config = dict(
    balance_bias=False,
    num_key_value_heads=1,
    norm_place='pre',
    init_std_up=0.0316,
    lr_mult_qkv=0.7,
    lr_mult_o=0.754,
    beta1=0.95,
    lr_head=0.00799,
    schedule='wsd',
    decay_shape='sqrt',
    dataset='wikipedia_en',
)
Below are experts of layer 2 (counted from 0) of a mixture-of-experts language model. Rows are named router (the router's row for the expert), gate (a neuron's input weights, with its number), up (a neuron's input weights, with its number) and show model dimensions 0-223. Each number is 128 + 32 x the weight over its row's rms, rounded and kept within 0 to 255.
After each expert's rows: "comes after" lists some tokens at least twice as common just before its tokens as in all text. This comes from a sample of Wikipedia text that the model never trained on. Tokens count by the router's weight.

# expert 62
router [ 80  97  88 119 118 151 131  93 131 105 144 143 119  91 150  99 187  91 132 113 137  44 140 191 115 165 139 179 125 130 128 136 141 150 107 117 175 148  84 119 137 110 155  92 158 120 140 110 145 111  62 193  85 101 144 167 110  58 152 140 133 142 118 122 107 118 170 147  92 105 134 122 132 128  82 123  97  85 116 127 128  79 100 177 107 135 109 106 165 103  91 144 159 111  92  61 133 145 176 121 124 165 178 145 162 125 126 127 157 156 150 168 106 134  82 118  93  84 102 112  85  82 158 114 114 117 125  87 112 212 124  97 153 128 128  88 161  66 161  86 181 132 164 124  97 103  66  81  76  86 160  89  69 100 163  72 132 153 130 151 111 108  94  75 159  99 123  86  91  74 121  85 145 142 107 174  92 139 108  90 176 139 111 160  92 110  79 151 211  81 152 104  90 141 160  96 174  99 183 141  62 115 114 111 168 137 154  93 131 122 157  96  94 158 152 154 120 170 147 149 156 169 137 155]
gate1 [126 121 100  59  42 136 127 109 147 142 132 109 195 121  94 160 162 122 159 101 145 145 107 116 102 172 158 128 177 124 138 133 135 200 141 134 107 144 142 124 153  92 112 130 127 112 159 157 180 127  90 124 173  78 139  89 180  89 103 133  90 157 134 171 142  81 151 114 147 126 177 137  70 107 138 148 101 156 135 101 192 135 145 102 155 120 138 178 112 123 110 153 169 124 103  93 144 104  99  50 161 148 166 102 106 122 143 152 147  90 101 115  95 151  74  63  99 148 139  86 135  42 160  79 104 101 103  74 132 154 180 132 119 158 169 141 186 103 189 146 189 112 175 113 160 105 110 171 129 151 127 105 162 151  54 156 118 154  72 172 168 110 141 144 166 151 129 151 132 120 156  71 156 136 130 158 141 130  68 108 110 104 121 134 166 127 124 140 185 132 154 137 128 151 106 102  80 142 136 145  64 120 206 150 110  85 189 145  86 132 111 135 102  64 126  72 173 106 119  98 138 122  72 112]
up1 [ 95 172 150 117 141 144 162  89  91 182 131 160 166 152 143 145 137 153 136 128 136 148 171 174 132 128  81 164  54  31 142 131 125  97 136 121 141 113 178 152 126  69  60  62 146 149  97 117 150  81 109 148 120 145 122 117 132 146 162  91 118 131  93 151 172 111 122  98 117 196 115 182 146 126 117 100 116 192 137  91  91 130 128 146 138 121 120 120 164 144 103 128 119 152 153  90 129  52 154 149 179 134  66 164 138 118 154 120 108 122 138 169 115  96  78 135 104 102 111 126 127 128  95 108 102 195  82 135 162 122 117 130  74 113  65 119 126 143 133  90  92 188 118 119  59 147 138  94 119 142 162 125  93 113  94 164 124 131 198 133 109 163 118 118 202 120 136 132 113 189  80 169 159 136 139  97 131  74 113 158 166 207 155 154  89 111  73 146 118 134 112  98  59  98 134  99 173 143 118 138 142 130  67  84 138 146  99 184 151 114 134 148 136  90 151 163  68 130 152 116 180 142  45 150]
comes after: " the", " a", " and", " to", " was", " an"

# expert 113
router [ 70 100 124  90 103  55 105 142 131 103 139 109  44 136 156 148 172 129  97  94 127 151 172 135 155  75  96 150 145 108 130 161 188 139 133  45 201 100 149 128 112 133  97 127 172 130  70  89 170  85 101 117 146  97 138 115 152 110 102 132 154 129 178 131 202 112  42 122 144  91 123 115 156  66 151 151 141 164 117 172 124 200  74 113 105 132  81 162 119 138 126 171 114 167 111 115 127  66 136 105 136 112 180 155  94 141 159  75 116 148 126 110 116 115  94 110 127  83 103 121  74 132 130  70  83 120 126 154  83 147 120 114 108 152 144 163 149 146 100 133 151 161  96 147  85  52 101  94 132 103 184 112 142 110  37 103 148 138 133 133 121 101 135 105 149  90  60  98 162 156 140 115 100 114 152 163 156 130 202 105 148 146 121 181 114  83 143 123 129 117 124 132 154 117 153 136 161 168 160 109 179 166 146 126 151 168 181  82 123 127 136 177  93 141 124 175 127 163 137 183 130 166 104 122]
gate0 [135  86 135 104 128  79 151 124 131  97  92  89 158 129 125 121 136 125 139 146 158  75 172 134 110 157 101 127 152 134 117 138 152 145 181 138 127 103  80 127  84  97 117 122 133 155 108  83 192 139  94 111 150  97 171  92 160  87 193 110 121  81  76 173 132 108 116  62 192 127  91 108 100 111 170 127 115  95 153 154  99 122 132 157  57  77  79 145 125 117  81  98 141 164 136  85 143 155  96 113 169 139 161 177 176 138 145  99 119 144 104 120 145  90 128 132 180 101  97 118 145 110 173  74 111 108  95 137 130 104 104  95 104 154  62 151 156 116 142 204 165 177 116 144  59  50 102 117 156  51 111 166 105 123  87 121 105  45  84 134 166 102  90 167 168  61 173 152 100 161 149  90  94 136 174 102 176 128 151 132 115 149 110 175 103 193 151 154 166 104 129 129 111 147 117 134 183 100 133 118 173 202 110 156 143 131 164 107 106 133 163 172 123 121 146 117  97 121 108 165 104  96 124  94]
up0 [ 78 130 156 106  95 102 106 112 123 183 181  93  81 129  99 151 164 107 111 164 127 158 137 206 210 125  94 120 149 150 144  91 149 164  86 124 116 136 160 179 132 126 113 129 126 124 164 159  79 153 144 133 106 124 139  89  93 114 131 100 112 138 150 116 154 142 133 135 128  98 118 170 103 128 121 159 135 174 118  85 163 144 141 171 152 128 157 188 122 117 166 116  95 164  91 129 141  55 193 133 103 166 118 106  73 101 147 114 136 110 133 104  98 148 107 212 106  82 105 120  74 138  87 105 132 155 152 162 103 131 134 134  86 115 113 116 107 110 140  51 127 156  73 130 182 121 168 118  98 189  96  96 105 194  95 180 140 149 181 175  88 155 113 110  94 169 107  97 120 121 120 103  97 163 137 172  50 121 113 205 169 138 121 138 152  36 151 101 162 124 187 125 150 133 113 124 114 154 147  81  67 117 120 171 107 146 172 118  72 131  72 144 102 147  78  96 170 167 127 111 169 146 129 169]
comes after: " |", " (", "–", ".", ";", ":"

# expert 114
router [ 89 102  86 112 146 125 122 108 137 130 128 142 157  80 161 172 109 131 153 144 146  97 169 135  75 124  96 156 116 108  50 113 131 156 136  18 164 147  83 151  78 145 112  82  91 116 177 121 115 150  75 126 116  76  99 136 100  92 132 138 173 102 104  96 109 131 123  95  52 142  90  59 121 115  83 121 138  83 217  97 130 120 146 182  96 160 161 151 173  77 138 127 148 202  91 143 165  89 105 152  95  81 138 154 105 168 155 137 147 133 105 164 132 132 132  83  89  93 131  90 109 191 129  89 136 127 155  88  62 122 129 131 124 134 152 121 126  70  87 132 181 143 154 125 128 134 123 101 174 163  96 140  61  96 153 127  78 160  97 199 112 133 149  95 148  91 153 159 113 111 119 159 126 155 101 104 149  95 171 146 155 108  70 183  82  98 123 144 101 165 118  75 132 153 152 161 115 127 130 103  63 121 101 112  81 156 113  90 102 142 101 148 134 125 144 169 141 111 137 151  57 164 120  97]
gate0 [121 149  83 125 144 125 170 116  99 123 112 122  73 144 118 166 130 145 161 198 135 143 129 129 100  93 131 190 158 139 126  88  60 167 107  70 131  95 158 175 154 157 120 153  77 152 170 144 129  84 164 110  79 139 145 120 150 135 183 127 159 118 130 115 129  84 129 121 144 214 102  51 148 105 174 169 121 135 164 116 128 147 102 138 143 115 133 167 119 135 110 160 133 178 102 159 134 102 142 127 176  76 159  85 153 129  87 120  90 123 113 175  89 135 112  80 168 151 127 109 123 147  59  78 157 125 163  73  79 135 122  88 117 121  79 158 103 125 120 115 125 162 128  27 180 113 136 160 162 129  77 118 119 108 141 136 111 107 114 203 134 121 145 118 135 162 136 131 132 130 251 119 118 138 134 179 139 102  93 154 107 126 126 128 142 108 104  67 150 172 131  97 160 100 107 140 125 163  82  60 127  99 114  68 164 112 179 171 144 132 158 180 113 149 146 151 156 131  72 183  95 184  94 111]
up0 [ 73 135 168 115 121  86 149 129 127  66  99  75 160 117 146 139 150  98 139 159  91 141  81  98 127  94 146 137 131 186  86  85 127 194 110 143 124  85 162 120 123 134 163  99 101 144 171 122 100 112  89 104 109 146 138 181 111 140 165  98 129 119 153 113 136 158  70  50 106 140 121  98 110  43 130 152 170 154 138 113  82 155 177 144 154 177 107 115 123 152  31 117 149 118  73 208 151  99 126  86 142  80 144 112 113 122 125 114  71 132 131 163  88 119 113 146 130 144 185  85  87 109  81 107 141 164 155 153  96 133 142 142 115 123 127  87 126 195 100 106 158 132  93 104 155 113 184 150 158  79  91 104  68 137 132  90  58 161  72 189 126 158 151 112 115 154 130 172 145 172 181 106  76  84 124 148 123 118 180 214 116 126  95 117 138 167 135  99  65 141 121  99 133 141 138 105 102 175  87 132  93  98 107 125 115 117 180  88 108  83 172 115 145 140 124 121 142  87 106 157 125 100 103 144]
comes after: " a", " the", " and", " The", " to", " t"

# expert 125
router [148 133  88 148 123 121 163 116 154  97 124 186 118 135  96 101 211 121 184 116 126 145 178 133 106  73 126 155 148 121 116 149 136 148 160  98 150  46 132 120 134 102 128 127 104 181 110 185  75 152 138 163  85 133 143 155 123 165  94 153 158  71 212 145  95 131 166 218  88  66  81 107 101 144 115 105  79  97 119 140 121 152  84 182  88 144  82 101 179  85 146 122 112  92 162 176 113 179 137 111 158 137 130 162 103 129 172  89 126 138 108  98 132 135 119  72 154  81 104 146 151  83 142 116 164 148  92 168 153 138 100 116 151 142  77 145 124 141 127 103 115 107  72 139 107 140 137 169  99 142 113 136 130  69 159 112 162 142 154 193 115 132 107 179  87 109 122  96 150 150 111 159 125 184 169 131 163  99 149 133  95 151 123  90 156  68 123 116 146 129 151 128 135 158 104  93 201  62 183 151 180 118 150 153 165 173 169  83 135 118 180 170 127 167 111 106  92 177 168  82 160 125 112 115]
gate0 [147 154 122 123 130 116 106 145 137 134 129 138 105 107 144 111 130 127 141 137 113  96 126  43 150 160 155 111 135 104 139 149 123 110  78 180 125  87 140 102 133 147  90  72 180 181  95 151  78 111 146 156 115 195 181 117 108 185 113 110  79  91  95 154  76  70  90 166 145 142 138 142 141 196  97  79  86 136 146 130 161 108 156 147  80 127  69 121  92 140 136 142 127 129 150 151 122 104 156 189  98 167  80  80 137 205 175 128 111 103 172 127 156 129  98 102 163 136 157 113 122 150 141 110 131 130 146  91 157 188  99  90 129 107 127 120 101 164 158 142 129 138 149 110  79 151 195  99  81 147  79 161 164 138 132 109 154  71 103  66 123 193 138 129 126  81  92 220 155 137 106 116  92  40 103 126 120 146  87 176  87  75 121 143 153 107 124  90 179 103 106 132 155 137 128 111 141 101 163 161 130 136 119  44 154 109 107 115 129 101  63 163 183  92 128 131 126 117 159  59 150  96 114 121]
up0 [140 152 174 135 186  92  60 167 204 192 133 107 175 122 120 154 162 140 171 167 119 106 105 109 157 136 216 117 151 114 166 104 105 141  86 129 141  93  92 111  88 116 162 189 121 116 176 106 141 120 111 160 145 115 120 123 116 137 138 152 134  75 181 148 144 158  72 125 157 158  21 130 168 106 173 169 145 110 160 114 135 130 131 145  91 140 179 166 146 117 192 133 128 128  69 166  80 142 130 103  67 161  53 119 106 117 117 189 127  82  85 139  95 154 147  81 121 184  85 115 186  93 130 110 124 166 165 152 125 146 151 106 136  99  97 106 124 161 154 156 118 115 164 113 138 117  59 118  76 108 128  65  96 151 115 138 150 120 135 127 162 119 126 208 175 102 140 158 132 135 141  89  97  66 112 118  67  90 144 141 133 166 119 139 125 107 139 109 133 144 106 116  82 102 176 128 110 122 163 123  46  86 165 137  97 120 138 138  76 141 139 105  99 144 180 160  85 126 123  99 131 107 107 119]
comes after: ")", "°", " Coordinates", " Location", "s", "′"

# expert 25
router [ 84 133 116 122  90 187 135 100  59 141 148 132 121 107 158 151 110 135  94 120 118 124 135 188 119 123 119  74 143 126 154 107 170 118 139 104 148 142  79 163 134 103 146  63 128 196 130  94 143 130  83  84 121 103 137 123 137 132 135 133 110 153 163 125 133 132 125  81  95 121 164 152 164 125  85 133 203 183 112 161 163 211  67  88 145 153 104 184 119  92 101 124 146 160 125  98 116 117 177 110  77 118 122 110 183  41 156 116 143 156 108 180 100 152 132 157 202 157 121 135 167 131 155 146 139 149 129 105  90 141 181 130 147 130 108 181 125 121 151 124 109  96 161 101 144  71 105  67 134 148 201 151  95 184 109 177 130 137 133 154  99  93 134 160 108 137  91 115 159  95  88  84 176 178 168  93  95 157 113 114 152  80  59 127 107  99  93 111 118 151 170 107 189 146 173  70 150 197 140 140  97 107  78  97  90 127 114 111 125 117  92 192 109 103  78 120 147 152 164  96  97  89 134 144]
gate1 [129 194  91 190 114 171 115 157 117 159  82 170 120 106 123  97  97  90 127 123 182 154 129 194  94 121 151 132 167  90  96 104  90 154 126  80  63 143 165  98  97  96 143 122 114  97 107  63  92  72 170 147 167 111 170  68 140 153 131 130 161  80 114 128  97 119 141 163 113 119 112 181 161 185 150 170 114 165 108 165 109 173  92 121 127 101  96  87  97  50 188 150 125  58  70  87 188 136 154 122 162 116  89 109 104 147 162 103 111  66 174 124 124 161  96 159 121 130 186 118 124 138 108 152 113  94 100  85 146 156 155 129 137 186  84 136 140 115 156 122 149 118 130 171 146 218 117 107 129 135 121 110 126 156 124 173 155  69 147  78 182 132 101 123  96  79 153 110 100 109 186 142 163 158  96 119  63 111 103 119  96 134 151 171 142 125  97 136 122 190 103  95 109  73 111 114 162 126 177 118 135 161  97 151 136 144 102 124 166 125  73 130 117 119 131 109 104 126 128 131 175 145 171 165]
up1 [121 118 108 151 129 158  82 104 111  97  85 104 180 146 185 113  95 108  86 171 185 126 210 145  84 116 142 196 114 133 118  97 134 124 183  56  68 135 125 124 135 106 157 150 139  93 110  99 127 114 103 139 160 103 128 145 107  59 107 169 224  80  69 113  98 131 141  96  93 113 122  77 136 165 141 149 117 138 145 119 137 158 106 154 153 152 154 125  72  95 134 143 121 113 153 174 181 114 176 151 100  65 147  91 114 107  84 116 116  94 123 150 146 144 170 147 118 173 126  88 116 110 153 128 122  98 146 140 144  75 146 119 127 113  79 134 150  93 125  27 196 148 175 161 127 114  81 102 115 150 126 125  36  83 110 149 137 101 114  73 124  97 117 163  72 162 145  81  89  95 157 126 125 127 110 125 169 169 128 151 111 109 152 139 137  81  90 128 157 155 152 116 165 152  88 168 140 106 110 126 132 159  62 152 144 107 100 160 187 127 132 181 128 121  75 142  87 140 149 178 152 117 128 192]
comes after: " is", " as", " was", " a", " the", " are"